Below are experts of layer 3 (counted from 0) of a mixture-of-experts language model. Rows are named router (the router's row for the expert), gate (a neuron's input weights, with its number), up (a neuron's input weights, with its number) and show model dimensions 0-127. Each number is 50 + 10 x the weight over its row's rms, rounded and kept within 0 to 99.
After each expert's rows: a language model's description of what the expert responds to. This comes from a sample of Wikipedia text that the model never trained on.

# expert 53
router:42 55 52 41 42 43 48 70 65 39 48 58 43 47 63 42 52 39 50 49 64 68 60 51 63 54 52 46 56 80 50 63 33 44 66 62 49 45 29 48 53 31 39 42 46 65 36 44 65 49 38 62 59 44 50 48 58 52 58 43 59 57 50 41 42 57 48 56 52 45 53 59 45 27 54 53 30 40 42 58 46 67 50 68 45 55 29 41 49 52 56 37 46 34 44 43 46 53 46 49 56 50 41 43 55 66 59 54 43 35 50 50 71 64 37 40 65 54 58 54 51 29 48 40 59 46 37 56
gate0:43 54 49 40 54 76 58 63 58 62 50 46 41 46 49 53 59 46 47 47 56 21 47 52 38 50 48 39 68 61 40 41 44 51 48 42 35 62 54 45 41 36 61 48 55 39 63 42 34 46 41 58 42 49 68 52 48 66 48 50 51 57 49 60 34 47 36 44 55 46 50 45 54 58 77 43 46 60 52 41 49 64 39 44 45 60 56 49 45 52 73 46 48 52 72 47 49 46 49 47 45 60 45 25 58 61 61 50 42 49 60 52 49 42 54 49 36 40 57 43 28 66 51 53 29 67 71 38
up0:52 49 52 49 47 63 37 66 32 56 33 54 43 55 35 46 51 36 48 69 41 52 60 51 55 49 43 49 36 49 54 57 53 36 37 41 61 50 33 49 42 71 51 63 48 49 45 39 43 44 54 45 50 46 52 43 45 56 34 54 52 69 48 63 57 65 69 47 42 51 61 55 47 37 26 41 26 50 58 50 50 71 55 62 58 62 40 64 43 60 51 68 44 38 51 58 48 66 25 43 58 65 51 65 48 43 51 64 43 46 50 53 53 62 40 42 48 64 52 53 56 35 54 36 40 45 69 52
Word-initial prefixes, hyphens. First pieces of words like ad in adopted, con, re, st, s, and hyphens at list starts or in compounds.

# expert 16
router:54 55 45 55 35 64 47 41 71 40 66 54 46 66 51 41 35 48 46 38 49 34 50 53 56 34 51 43 56 25 68 55 57 62 41 48 76 53 34 53 48 57 56 55 51 55 40 49 56 38 55 50 35 40 44 58 56 50 46 50 35 51 52 66 34 36 50 51 39 39 42 55 55 49 60 63 48 41 52 34 50 61 53 65 55 49 63 40 64 54 47 60 37 40 62 63 48 65 57 64 45 49 57 47 39 64 38 56 50 37 37 50 52 42 32 43 71 64 33 39 43 54 58 60 61 48 51 45
gate3:63 42 51 52 47 49 41 54 57 56 40 54 51 50 44 30 54 59 56 35 45 57 54 51 66 59 65 43 50 55 67 44 65 62 52 47 48 56 47 56 56 44 44 71 60 44 42 56 52 31 47 36 31 55 52 41 43 60 58 43 60 52 62 50 64 54 47 75 44 43 68 55 54 44 56 47 50 52 68 41 67 58 35 64 50 57 48 69 46 48 53 53 54 28 47 63 69 55 66 55 62 47 48 31 44 53 43 42 52 51 50 30 62 39 46 42 65 56 50 58 26 62 71 57 45 36 44 50
up3:62 42 48 56 35 49 44 48 65 56 40 55 57 55 46 33 50 62 49 35 44 51 54 54 66 59 55 40 53 54 66 41 63 66 47 53 52 61 48 61 58 46 42 71 57 41 39 54 55 35 43 43 34 52 54 36 51 59 69 47 57 57 64 55 62 53 50 69 39 41 63 57 53 37 58 46 47 48 62 40 58 56 40 61 54 57 45 69 49 52 55 52 56 28 48 65 59 56 62 54 60 38 49 34 39 63 36 48 50 44 51 32 61 35 52 42 67 64 50 56 33 63 77 61 45 36 51 52
Comparatives and signed numbers. Comparison words more and than, plus and minus signs in sports tables, and mid-word pieces like ou, ri in foreign names.

# expert 8
router:47 39 61 57 53 50 61 56 62 52 50 61 37 58 47 42 69 53 50 52 34 32 51 51 28 51 55 36 48 72 38 51 44 53 68 50 45 59 43 44 55 56 40 32 47 46 62 58 63 51 62 38 55 59 59 44 51 54 36 69 48 63 52 57 48 45 35 57 57 54 42 52 50 38 32 43 45 55 48 39 42 42 42 61 56 60 50 23 33 49 36 55 48 35 58 67 38 53 42 51 53 53 35 51 41 37 43 38 64 46 50 38 58 60 40 49 58 47 50 44 22 70 63 52 60 45 45 57
gate0:47 46 59 43 59 55 51 51 51 60 63 57 37 35 35 39 56 63 68 42 41 22 57 59 50 29 55 54 50 52 43 33 57 63 54 43 45 43 36 54 61 41 40 44 37 55 44 40 50 49 52 44 53 59 34 47 38 48 55 51 43 46 63 51 54 58 50 54 49 50 50 52 55 63 58 44 36 64 45 57 51 51 49 58 32 40 52 55 56 59 49 71 51 35 44 61 65 54 61 67 37 46 59 36 53 57 43 35 66 65 61 41 44 59 58 72 62 67 41 60 41 68 58 53 23 50 51 49
up0:47 48 42 52 41 44 42 54 53 37 27 43 59 59 62 66 42 45 31 57 63 73 39 48 58 71 45 59 55 38 68 62 46 39 53 56 45 50 59 48 38 61 55 60 57 45 59 59 54 52 37 59 38 40 58 61 64 52 45 45 58 53 38 44 42 42 51 51 52 43 50 46 38 39 48 52 63 40 52 51 50 45 52 44 65 57 54 49 50 37 52 30 55 67 56 36 34 49 35 33 60 56 35 61 47 43 53 63 33 42 40 57 55 32 39 28 43 36 60 36 56 36 37 52 68 54 48 47
Spec- and suffixes. The word start spec in specific or special, plus inflectional endings like -es and -s and mid-word pieces such as requ and ual.

# expert 52
router:51 60 51 47 43 53 50 51 63 38 43 43 56 54 62 72 50 56 53 35 55 57 48 50 46 62 47 34 52 54 50 51 42 38 67 29 68 51 65 45 69 59 52 70 54 55 51 43 39 59 63 45 59 64 41 72 56 47 58 65 58 55 53 44 74 54 57 56 38 56 58 40 50 60 28 40 42 56 49 59 46 44 37 37 31 41 36 60 46 43 57 33 52 56 50 40 47 43 39 60 37 77 38 34 42 56 48 50 67 47 56 57 55 65 38 47 63 47 54 42 62 57 58 51 51 57 54 46
gate0:51 41 48 45 41 28 36 44 56 32 48 57 57 46 56 27 45 50 42 44 47 64 38 48 53 54 49 56 58 41 55 46 44 40 34 44 64 53 46 61 34 53 49 48 47 54 65 59 69 58 39 67 42 56 36 48 30 64 57 39 53 78 38 61 56 72 36 28 40 61 44 63 36 61 51 67 42 55 58 39 50 50 70 54 45 48 66 61 36 57 48 56 43 48 46 40 53 62 57 53 46 61 54 46 40 51 58 46 52 71 44 48 50 32 51 40 59 44 45 42 55 50 59 61 46 54 50 44
up0:41 51 60 62 46 67 55 51 41 55 47 54 38 43 50 80 55 37 51 56 62 28 58 36 48 55 47 50 62 45 40 56 43 65 57 45 50 49 50 49 60 57 49 42 41 48 39 40 40 51 45 42 68 47 66 51 80 30 50 58 34 28 59 49 45 44 63 69 55 37 46 48 48 46 46 37 54 33 47 43 48 32 46 50 47 39 44 46 69 44 49 51 47 49 53 41 70 29 53 48 37 45 41 57 53 54 53 53 46 38 48 67 50 64 33 50 53 60 59 43 53 56 53 26 50 41 50 39
Verbs after subjects. Main verbs and auxiliaries right after a subject, e.g. received, was published, had been, continue, including word-initial pieces of verbs.

# expert 10
router:48 54 63 58 53 46 54 32 44 33 59 68 54 61 64 48 63 37 44 56 47 53 44 54 63 67 62 53 38 48 55 44 45 32 55 38 59 43 50 51 41 40 44 76 47 56 48 50 42 47 61 45 58 50 51 44 55 47 62 39 65 66 39 59 35 55 66 30 32 67 33 44 48 52 52 60 34 54 47 70 59 38 63 52 51 71 27 70 54 67 55 57 45 61 49 56 44 41 44 40 43 53 53 32 51 51 66 37 40 65 49 50 45 46 56 47 45 45 53 46 48 55 63 56 56 50 44 44
gate0:47 52 48 43 54 59 74 58 57 49 60 72 23 63 46 51 50 50 60 40 30 39 53 46 58 42 52 44 53 37 49 51 29 51 58 53 38 50 35 40 59 52 44 44 44 47 40 35 48 30 43 55 48 59 46 32 56 43 52 36 46 68 44 48 28 61 64 53 33 48 54 48 48 56 63 49 48 40 57 43 53 58 47 60 39 52 54 60 42 50 62 40 54 35 47 51 56 49 49 41 34 24 48 31 52 43 27 47 61 39 52 49 50 52 31 56 63 33 54 51 40 43 44 60 47 32 53 56
up0:52 42 49 56 52 53 37 54 51 52 52 42 64 33 58 54 52 49 53 52 65 64 49 53 47 44 51 51 48 66 59 51 63 41 43 46 42 57 47 47 43 43 62 51 65 60 66 47 48 62 49 56 48 45 60 74 34 54 45 59 50 42 63 50 79 30 27 56 55 53 51 76 47 44 37 53 59 52 44 50 45 48 48 37 57 50 44 56 62 50 51 64 60 59 55 37 44 55 48 60 71 71 40 70 67 48 68 53 45 79 52 47 31 40 63 52 44 67 45 48 50 58 59 44 51 57 50 44
Prepositions after nouns. Prepositions of, in, with, by following a noun or participle, plus sentence-final periods and name endings, e.g. years of, merged with.

# expert 38
router:35 53 55 55 63 42 54 64 45 54 52 49 48 56 56 45 51 42 55 41 46 54 68 76 38 39 65 28 47 56 35 40 44 40 48 36 45 71 57 54 45 41 54 40 63 61 44 61 35 49 52 59 42 45 59 47 65 50 48 44 70 63 51 52 57 35 31 49 55 38 20 51 37 47 52 60 35 60 39 55 45 56 47 48 45 56 55 46 46 47 46 34 46 51 52 52 50 66 57 46 65 49 35 51 66 54 55 53 58 62 68 58 49 43 39 66 59 47 50 46 52 44 68 57 69 65 33 39
gate1:69 46 36 46 36 52 47 46 51 59 42 40 53 47 64 47 39 55 40 59 54 57 66 56 58 41 64 46 42 41 29 67 48 57 35 37 42 57 41 29 65 50 51 45 55 58 45 61 69 64 59 32 60 51 62 51 48 60 65 51 48 39 46 56 52 54 59 33 64 46 35 54 52 54 59 60 57 50 41 25 48 33 30 54 53 64 56 69 49 50 40 51 59 59 40 64 57 48 68 57 53 37 57 32 44 46 50 54 49 57 44 44 48 46 50 53 49 69 54 50 56 51 25 48 62 41 42 57
up1:47 69 58 52 61 48 54 45 48 63 54 61 54 44 64 62 36 60 55 44 59 40 51 54 49 30 52 43 64 52 58 35 61 52 58 45 52 62 48 63 69 47 66 40 38 58 57 57 45 65 54 61 52 40 28 46 43 63 54 55 46 62 53 46 37 46 52 59 43 50 42 73 63 64 41 62 37 61 28 75 64 35 61 41 31 41 53 43 66 42 43 41 42 49 41 42 52 50 43 58 52 51 42 63 35 50 41 43 55 62 53 40 41 36 44 69 35 59 60 56 49 51 52 59 54 55 53 43
Table bars, list dashes. Table cell bars and list-item hyphens, plus capitalized name starts like La in La Salle and Th in Thunder.

# expert 19
router:47 48 48 53 44 39 50 47 40 28 45 65 47 43 41 29 47 58 53 53 42 56 58 48 54 43 63 54 54 58 46 59 33 71 45 43 35 53 44 55 48 56 33 64 49 59 43 69 49 38 47 42 56 45 53 57 55 50 55 42 55 62 57 63 48 58 37 53 52 33 46 59 51 32 57 51 39 42 65 49 45 38 49 40 53 41 29 39 54 42 46 63 60 44 58 33 28 57 39 46 46 49 51 38 72 62 38 52 56 51 37 55 36 50 63 52 81 44 54 46 41 33 59 44 59 38 43 30
gate3:45 56 55 40 63 40 57 57 63 56 58 55 38 52 42 39 48 55 51 61 50 53 44 62 38 69 57 37 63 61 67 52 62 53 36 34 36 58 44 46 58 54 56 35 60 42 46 57 27 52 57 58 46 53 49 48 56 32 44 46 52 71 27 41 50 62 53 51 51 46 53 36 60 48 66 63 46 66 62 62 49 67 29 59 40 45 48 50 53 64 65 48 37 36 39 43 51 58 39 52 51 46 58 57 64 27 50 57 61 52 68 65 59 60 33 55 63 47 40 45 49 57 53 48 47 54 58 38
up3:48 45 48 51 48 46 57 45 49 44 67 57 33 43 42 41 72 35 40 34 42 48 60 49 47 43 42 40 46 48 60 52 58 42 47 49 35 65 54 46 67 48 53 50 42 55 70 55 58 62 60 45 56 50 74 45 67 51 49 40 73 62 46 59 45 54 44 53 29 56 36 46 43 37 48 44 57 56 63 61 65 54 31 51 51 51 35 52 48 36 54 51 42 40 55 36 35 60 38 35 51 56 58 49 55 31 66 52 63 31 60 44 65 45 31 66 40 55 54 63 48 45 43 47 69 40 49 51
Table and heading markup. Table pipes, row breaks, hyphens and = heading markers at line starts, plus word pieces inside table cells, such as T-itle, Mr-s.

# expert 39
router:45 51 44 38 44 41 52 58 73 55 67 73 59 55 46 52 45 53 58 39 47 67 45 45 38 52 47 62 38 68 54 53 46 48 55 52 64 55 48 69 49 62 70 51 59 56 47 48 58 21 44 53 56 57 46 42 64 66 46 40 47 36 36 67 48 42 56 53 54 18 52 62 65 60 57 61 48 49 57 52 61 64 61 43 42 44 60 66 51 59 59 61 43 47 39 38 49 44 35 43 43 53 32 54 46 34 44 37 62 43 38 44 40 42 56 47 45 56 50 44 49 49 53 46 34 59 67 47
gate0:44 35 40 56 38 54 32 43 68 55 49 48 62 22 40 50 44 51 42 59 65 45 52 32 54 56 43 50 54 48 36 43 54 58 45 57 43 67 32 36 53 75 42 34 66 59 39 55 47 49 48 49 53 52 66 56 36 61 51 61 64 51 41 59 59 51 59 51 50 52 43 48 58 53 37 36 39 29 53 34 27 50 45 59 44 52 38 42 59 54 50 53 40 60 46 50 67 54 59 44 58 47 50 60 35 56 72 48 63 48 52 51 52 39 60 51 37 40 42 45 66 50 47 45 69 45 51 63
up0:59 40 56 58 51 52 26 63 56 45 58 56 62 65 60 42 70 32 44 55 50 46 37 60 63 61 72 66 50 38 43 43 56 56 52 44 35 67 52 46 45 61 67 58 48 58 62 56 65 58 53 49 37 40 37 53 54 64 63 43 47 58 50 36 52 56 36 63 36 43 47 62 34 50 45 72 52 58 55 54 49 63 75 54 49 55 50 47 45 43 52 36 63 55 56 37 52 47 36 43 27 39 40 44 50 47 40 59 41 49 28 37 63 49 43 45 46 61 55 55 52 44 42 47 62 51 48 47
Vowel pieces, Latino. Single vowel or short pieces inside words and names, like ino in Latino, osp in hospital, plus digits 4 and 5.

# expert 20
router:70 49 65 41 58 52 62 70 58 62 50 66 49 44 59 46 40 31 67 60 49 49 65 46 44 36 42 54 64 68 38 41 58 51 55 44 65 62 49 58 74 38 30 45 44 64 43 49 39 40 51 61 64 49 53 51 74 42 43 65 63 48 40 68 51 51 51 63 52 33 47 62 50 47 64 63 49 52 41 56 42 52 40 41 51 43 51 33 37 49 60 51 47 43 50 58 37 45 41 56 43 54 51 43 49 35 54 48 47 57 42 40 59 46 44 65 53 49 58 59 32 35 55 60 44 63 66 51
gate4:63 43 44 56 51 42 66 53 41 47 36 62 55 45 38 45 49 37 59 71 61 52 58 41 60 46 43 44 45 44 49 56 62 40 48 47 52 62 42 64 57 66 38 53 48 58 48 35 46 66 42 53 65 34 55 44 35 40 59 47 52 48 42 41 55 62 44 55 49 57 57 57 54 57 78 73 36 45 22 40 57 67 48 44 40 47 59 50 47 55 68 51 40 29 65 44 48 53 41 44 52 32 44 48 60 40 64 64 40 48 27 39 60 54 43 40 52 50 39 63 54 58 56 61 49 53 54 38
up4:41 49 55 48 57 67 63 47 45 42 49 53 56 40 50 53 50 46 57 48 64 37 48 75 40 65 50 52 40 70 40 43 59 39 61 55 41 57 55 63 46 44 53 39 56 37 70 77 64 41 23 46 63 61 42 52 55 47 56 38 71 44 64 49 65 43 75 47 51 68 31 67 55 56 53 38 55 44 43 32 55 39 41 52 55 56 59 48 45 35 47 61 46 51 60 48 45 42 38 46 61 51 39 34 54 66 53 47 53 47 60 46 52 42 58 60 57 59 52 33 39 49 51 51 47 48 56 42
Stems after prefixes. Word stems after a prefix, like form in reform or performing and stit in constituent; also He at sentence start and first.

# expert 54
router:55 45 46 47 57 53 72 56 51 40 56 53 64 52 41 51 31 50 61 55 40 55 45 35 54 53 59 44 58 63 67 46 57 68 48 47 50 69 63 76 74 64 61 45 57 42 50 35 59 50 39 54 53 30 53 28 37 49 47 47 65 63 49 49 56 44 58 42 44 40 45 48 36 69 56 37 56 45 37 60 41 45 46 45 37 52 49 40 39 61 49 35 50 59 59 54 37 54 47 60 67 53 46 48 63 46 37 52 55 70 49 48 44 49 43 73 47 68 42 38 41 68 58 51 53 61 50 52
gate4:58 45 69 37 39 52 52 50 47 50 21 45 60 55 57 58 50 56 55 51 59 59 52 59 45 36 61 46 38 44 41 57 77 60 50 52 38 60 40 40 56 55 61 56 65 51 48 44 60 54 37 38 49 55 51 53 39 53 51 74 52 62 48 49 50 68 41 57 61 51 34 52 51 54 44 53 51 53 43 27 35 60 45 49 32 57 53 64 38 29 47 49 66 49 51 49 64 49 48 43 47 43 22 60 30 48 53 55 40 54 45 55 49 55 62 32 60 54 70 54 41 38 54 41 53 63 64 43
up4:56 56 43 55 63 71 68 40 53 40 48 62 39 43 36 34 54 49 51 47 40 48 68 70 46 50 32 53 43 57 61 54 58 33 55 59 55 64 60 63 58 50 66 62 60 46 40 37 64 47 59 40 64 44 69 52 46 59 34 42 68 46 55 52 33 46 44 43 47 52 63 64 54 47 21 42 48 47 52 33 49 52 52 43 50 65 46 55 54 58 53 40 37 46 51 49 43 43 46 55 50 48 57 33 62 60 49 36 36 37 43 24 42 56 61 56 49 48 42 59 65 50 61 63 45 45 48 54
Sentence-start He, capitals. Sentence- or line-initial He in biographies, plus word-start capitals like St, P, D in names, places and infobox fields.

# expert 36
router:56 35 48 43 42 47 54 59 49 43 48 65 51 49 32 65 46 37 56 53 40 46 48 43 52 60 40 60 38 34 49 56 19 63 27 53 33 45 42 61 51 50 40 62 51 49 62 42 64 46 44 39 68 54 45 60 45 44 58 50 43 61 26 53 47 52 51 38 53 49 42 57 51 54 75 56 58 55 46 51 50 53 50 65 52 43 70 40 41 54 55 64 60 53 39 50 52 47 61 42 63 47 48 38 67 70 64 47 66 50 64 66 49 43 49 41 61 43 23 49 53 48 33 42 49 46 35 49
gate1:65 50 48 61 52 55 30 79 56 51 55 59 56 59 59 56 45 37 49 61 52 44 74 24 37 52 45 48 51 50 59 53 60 40 70 44 54 46 44 44 54 46 62 53 60 46 57 56 55 57 40 53 48 55 49 40 58 48 46 60 49 52 56 59 55 46 43 65 50 56 41 48 41 49 50 33 53 30 39 58 52 51 48 29 60 69 31 54 49 63 41 70 56 53 57 66 62 57 41 47 61 24 50 42 68 50 68 47 63 43 54 45 60 50 47 54 52 51 59 50 51 60 43 41 40 54 70 30
up1:35 40 64 44 52 52 70 31 55 56 32 48 51 64 44 36 49 47 45 50 43 53 56 74 50 33 42 57 49 47 53 50 59 45 54 39 46 59 55 68 38 68 59 47 29 53 55 54 25 37 57 43 46 46 39 54 45 51 54 53 64 34 37 31 41 59 64 50 48 44 63 44 64 47 55 63 43 40 39 43 62 58 48 37 52 45 70 60 36 39 58 58 64 47 48 47 51 44 49 37 46 71 51 53 38 57 36 56 50 61 50 53 60 45 62 46 38 44 37 66 62 36 58 55 51 33 54 56
Word-final suffixes. Word-ending pieces such as le, ly, en, ure, ight, we in Norwegian and Zimbabwe, plus table bars between names.

# expert 42
router:45 33 52 53 62 58 65 40 49 50 59 69 48 42 39 38 43 49 54 38 36 72 46 37 39 33 45 49 57 37 33 54 68 50 55 51 43 58 31 63 69 25 62 47 48 49 59 49 59 48 40 50 58 43 67 58 40 25 39 43 49 57 59 35 58 63 42 32 49 48 65 58 57 50 58 71 62 54 41 46 53 50 46 52 32 45 36 44 59 53 60 55 52 51 48 51 57 51 33 47 53 48 56 44 62 45 48 51 59 38 37 54 53 44 63 50 48 47 43 56 42 67 52 56 62 30 47 61
gate1:52 69 73 55 42 52 33 46 55 39 50 45 50 50 58 57 64 37 50 68 48 54 60 41 66 38 74 53 55 46 64 42 50 41 33 39 62 47 65 13 54 51 34 48 38 40 50 50 44 56 38 43 47 59 51 49 45 43 47 49 49 50 51 60 40 36 63 64 55 43 42 51 32 62 43 51 40 48 38 64 58 46 38 42 49 34 61 52 54 55 29 54 47 52 46 53 35 62 59 59 52 33 53 48 43 48 41 52 57 61 32 52 53 55 60 53 47 64 51 61 43 55 65 41 37 52 37 49
up1:58 61 69 41 78 53 41 48 42 48 60 66 27 55 50 63 48 34 58 48 50 35 39 40 53 35 69 53 62 58 58 38 55 62 57 62 49 47 57 44 47 42 41 44 42 30 65 49 49 55 60 49 47 55 53 61 41 64 49 42 52 54 42 60 47 30 63 62 66 55 34 65 53 49 55 54 46 61 32 62 43 35 46 47 63 39 52 61 44 41 60 54 58 63 50 51 53 42 44 62 48 50 42 40 55 34 63 61 54 54 26 48 52 40 56 58 55 47 69 58 49 54 64 36 52 46 38 53
Acronym capitals, tables. Capital letters inside acronyms and call signs, such as N in MENSA and WNYW, plus table bars in election results.

# expert 24
router:50 34 39 49 46 63 43 36 60 83 50 49 48 71 47 59 47 49 53 56 50 55 56 50 40 75 39 64 46 29 45 44 54 53 38 36 59 42 57 74 57 45 49 73 59 64 42 49 51 50 48 39 71 47 40 27 57 65 46 38 38 45 38 45 63 51 52 57 54 57 50 60 39 44 52 63 40 58 41 47 35 45 65 58 49 48 59 59 53 44 59 46 62 50 39 54 52 52 44 39 53 46 57 44 59 66 38 58 58 57 37 53 46 56 55 35 60 38 41 39 54 49 38 58 60 43 63 45
gate1:65 42 60 54 49 52 43 52 66 57 63 47 52 49 35 45 51 41 50 56 65 54 53 67 42 57 46 59 50 46 79 46 46 54 39 39 48 40 46 52 61 61 66 61 66 54 42 61 38 55 59 48 46 68 50 38 60 65 62 48 54 53 67 56 49 66 53 68 52 52 58 66 39 41 46 43 47 50 56 50 44 49 53 39 34 42 32 60 40 30 46 49 30 51 47 37 42 63 64 42 56 57 48 67 59 53 67 40 52 63 42 38 55 39 63 45 63 36 38 55 52 27 53 49 50 63 33 48
up1:66 37 55 50 49 51 53 50 61 60 63 52 55 51 43 45 54 42 45 51 66 56 53 67 38 57 44 55 56 42 77 44 50 58 39 39 48 47 53 47 60 58 74 61 64 46 40 52 36 50 57 56 48 70 49 31 58 64 59 50 51 57 64 54 47 61 52 68 54 54 53 67 35 39 51 47 47 51 53 50 42 47 55 39 33 48 40 54 39 27 46 42 33 46 46 37 37 64 63 38 55 55 56 67 59 59 67 43 52 58 39 43 52 37 67 45 62 38 32 48 49 25 54 53 50 62 38 52
Table pipes, old. Table cell separators in Wikipedia tables, plus mid-word pieces like old in threshold, sold, households, stakeholders.

# expert 18
router:49 57 53 50 55 51 45 50 53 47 50 61 44 45 57 61 41 55 48 58 47 54 32 58 43 49 54 46 42 48 55 45 47 42 48 43 40 55 50 54 69 46 58 60 42 48 57 52 33 47 41 53 58 57 66 59 27 60 61 34 57 67 44 63 48 58 55 54 51 61 46 54 61 74 50 48 48 28 53 48 55 63 76 42 37 49 27 53 56 38 33 30 42 47 50 47 44 49 38 64 42 44 29 38 44 55 51 55 63 55 40 39 68 44 33 36 53 55 27 45 28 63 62 48 57 49 52 32
gate0:59 43 49 51 57 49 51 46 35 32 55 41 64 50 55 50 63 41 65 54 74 56 58 51 69 53 49 50 70 58 66 44 40 55 35 63 63 45 41 40 60 59 49 53 47 61 62 27 53 46 60 47 68 34 51 55 48 37 46 44 38 40 42 54 40 29 46 59 53 50 45 63 62 39 64 46 45 57 53 31 56 49 43 48 37 33 41 45 48 44 62 58 41 54 57 24 51 44 48 49 60 65 54 48 44 34 54 72 56 52 36 45 51 63 57 51 56 46 53 37 66 35 51 46 37 36 57 46
up0:38 54 36 42 58 54 51 46 46 19 55 51 54 47 46 44 31 50 61 60 80 58 53 50 53 62 45 67 60 34 76 63 37 41 50 53 55 39 54 48 57 57 46 58 36 64 61 45 43 47 48 49 60 49 44 68 46 34 52 46 47 55 50 47 27 44 40 67 55 40 68 49 42 43 49 55 53 45 43 47 57 44 41 44 38 39 41 44 57 64 49 48 49 55 60 48 49 42 42 55 56 75 46 38 53 29 31 54 46 54 41 54 50 58 55 42 71 58 55 47 65 27 53 45 55 46 56 51
Function words, verbs. Connectives and verbs in running prose, such as and, of, is, be, before, won, plus plural s and sentence-final periods.

# expert 21
router:57 70 32 44 36 44 51 58 40 64 61 37 39 58 47 49 46 42 55 44 40 59 60 38 49 53 54 48 47 45 53 46 48 43 56 50 53 61 58 60 46 70 60 39 48 46 38 24 39 37 55 69 61 45 46 33 36 32 50 40 46 56 60 69 42 62 50 60 28 26 47 47 43 40 61 55 44 42 43 55 54 51 38 60 42 41 57 56 46 48 52 57 39 46 49 46 44 61 46 33 44 45 55 52 53 56 62 71 24 68 50 53 54 37 47 40 35 49 75 56 56 47 43 48 47 42 56 61
gate0:42 55 50 64 57 43 54 46 50 64 49 62 43 44 53 63 50 64 61 52 48 56 44 58 60 50 44 52 46 43 45 31 49 46 22 39 40 68 45 63 49 64 52 51 56 52 46 38 63 51 40 49 43 34 78 62 58 64 72 36 53 54 45 60 62 60 55 53 62 52 42 63 56 61 39 56 35 48 51 46 44 57 47 60 54 40 51 66 49 57 34 62 58 47 64 59 48 59 52 66 52 43 51 49 55 55 76 53 66 53 29 21 59 43 48 52 54 45 48 52 55 48 52 31 61 51 50 33
up0:40 50 43 51 58 31 47 53 59 68 34 44 42 58 34 44 47 56 62 64 42 75 35 55 15 45 42 57 49 31 57 53 37 36 64 47 60 52 66 50 61 43 55 41 57 44 53 51 48 31 47 34 38 56 46 60 57 52 50 57 44 44 47 60 43 63 38 66 50 63 82 43 54 70 40 45 51 47 48 53 60 64 62 46 41 54 64 40 58 52 38 52 60 54 57 59 43 42 57 48 63 53 50 38 58 60 43 52 49 51 49 37 37 43 45 37 39 51 50 44 49 63 47 42 56 54 49 59
Article a, word starts. The article a/an and the first piece of words like physician, photographs, constantly, United, often after is, as or and.

# expert 32
router:34 56 55 72 40 60 46 48 46 61 45 41 33 49 50 51 55 53 39 43 46 43 35 55 69 63 60 52 58 49 57 31 48 66 45 68 69 49 52 51 52 47 50 52 54 36 51 44 50 34 59 46 30 61 47 42 46 64 56 44 37 78 52 66 43 60 68 47 40 53 31 36 47 62 59 42 41 34 46 43 43 50 34 61 37 57 58 47 42 37 46 45 47 58 57 46 38 32 51 41 45 56 38 57 44 33 37 70 50 51 54 46 49 60 48 66 44 50 70 45 49 54 47 57 33 59 41 52
gate1:49 51 47 57 38 70 40 65 68 57 46 50 53 54 40 43 40 29 37 61 54 49 59 38 44 36 42 30 57 58 45 52 43 53 39 52 51 48 47 45 64 43 59 33 62 56 48 46 56 58 50 44 54 69 51 47 57 47 41 55 54 49 57 43 49 78 43 42 48 58 28 52 65 53 63 35 53 44 51 40 50 42 42 34 43 47 43 58 39 47 58 45 54 55 35 58 57 45 66 75 57 58 52 37 62 36 79 51 47 34 32 50 50 42 36 49 56 45 56 50 32 54 41 56 44 47 54 67
up1:51 41 32 58 42 45 54 42 61 54 53 52 56 51 58 35 43 31 51 49 54 53 45 36 57 23 52 36 75 37 50 55 47 63 45 51 49 34 54 35 49 38 53 45 54 55 45 34 36 51 56 48 47 72 33 56 62 55 54 60 49 50 49 36 73 74 46 32 49 64 29 42 61 63 57 49 57 48 52 33 50 48 55 44 49 51 53 45 41 43 45 53 55 51 35 62 53 42 71 60 55 60 67 42 61 39 63 57 53 44 38 54 56 47 56 55 39 55 63 55 41 46 43 41 43 64 35 62
Short function words. Prepositions and articles in, a, on, with, and capital A, E, Col opening place names like Colorado and Colombia.

# expert 63
router:61 54 53 48 66 40 41 70 63 51 73 65 52 40 44 60 45 46 49 59 49 54 57 51 57 40 40 56 49 48 49 64 40 51 45 47 34 69 52 40 60 64 40 46 46 51 64 57 53 49 30 61 37 65 58 46 41 58 54 53 33 46 42 34 52 67 58 46 62 36 40 39 52 33 63 65 45 35 49 45 44 52 67 46 42 45 39 52 47 37 60 45 40 31 70 65 50 70 54 60 30 38 50 55 35 63 43 57 41 33 55 52 54 49 40 38 40 46 47 44 46 48 38 56 49 36 53 44
gate0:67 63 61 56 80 55 59 71 60 56 41 52 55 56 48 57 46 52 57 56 72 43 55 40 59 52 63 41 50 36 53 66 34 45 52 57 38 48 55 58 58 54 44 43 55 62 38 57 55 60 62 57 53 41 47 42 43 63 61 35 41 38 40 49 33 65 38 59 49 37 32 59 65 32 50 58 48 49 48 54 58 51 44 33 41 39 56 63 52 62 46 46 54 43 58 53 31 50 50 58 37 46 59 33 39 56 55 63 57 54 56 60 41 42 50 61 53 54 63 72 59 57 31 57 64 50 53 58
up0:41 68 50 58 72 46 53 58 62 47 26 46 64 49 58 56 46 60 63 64 66 31 53 46 40 41 53 37 33 46 52 50 40 44 50 60 54 48 26 49 57 52 46 35 35 47 42 71 65 55 40 58 47 54 43 40 59 58 59 42 41 41 48 49 45 69 50 65 55 36 40 71 58 43 65 47 51 38 55 57 63 67 61 37 42 51 59 52 70 60 49 48 48 56 65 53 48 72 55 49 56 59 51 40 41 51 56 53 42 46 62 59 35 49 46 48 34 56 53 38 57 61 41 50 62 56 46 61
Int-, reat, inner pieces. Word-internal pieces like int in introduced, reat in Great and treatment, ec in necessary, and ian, ies endings.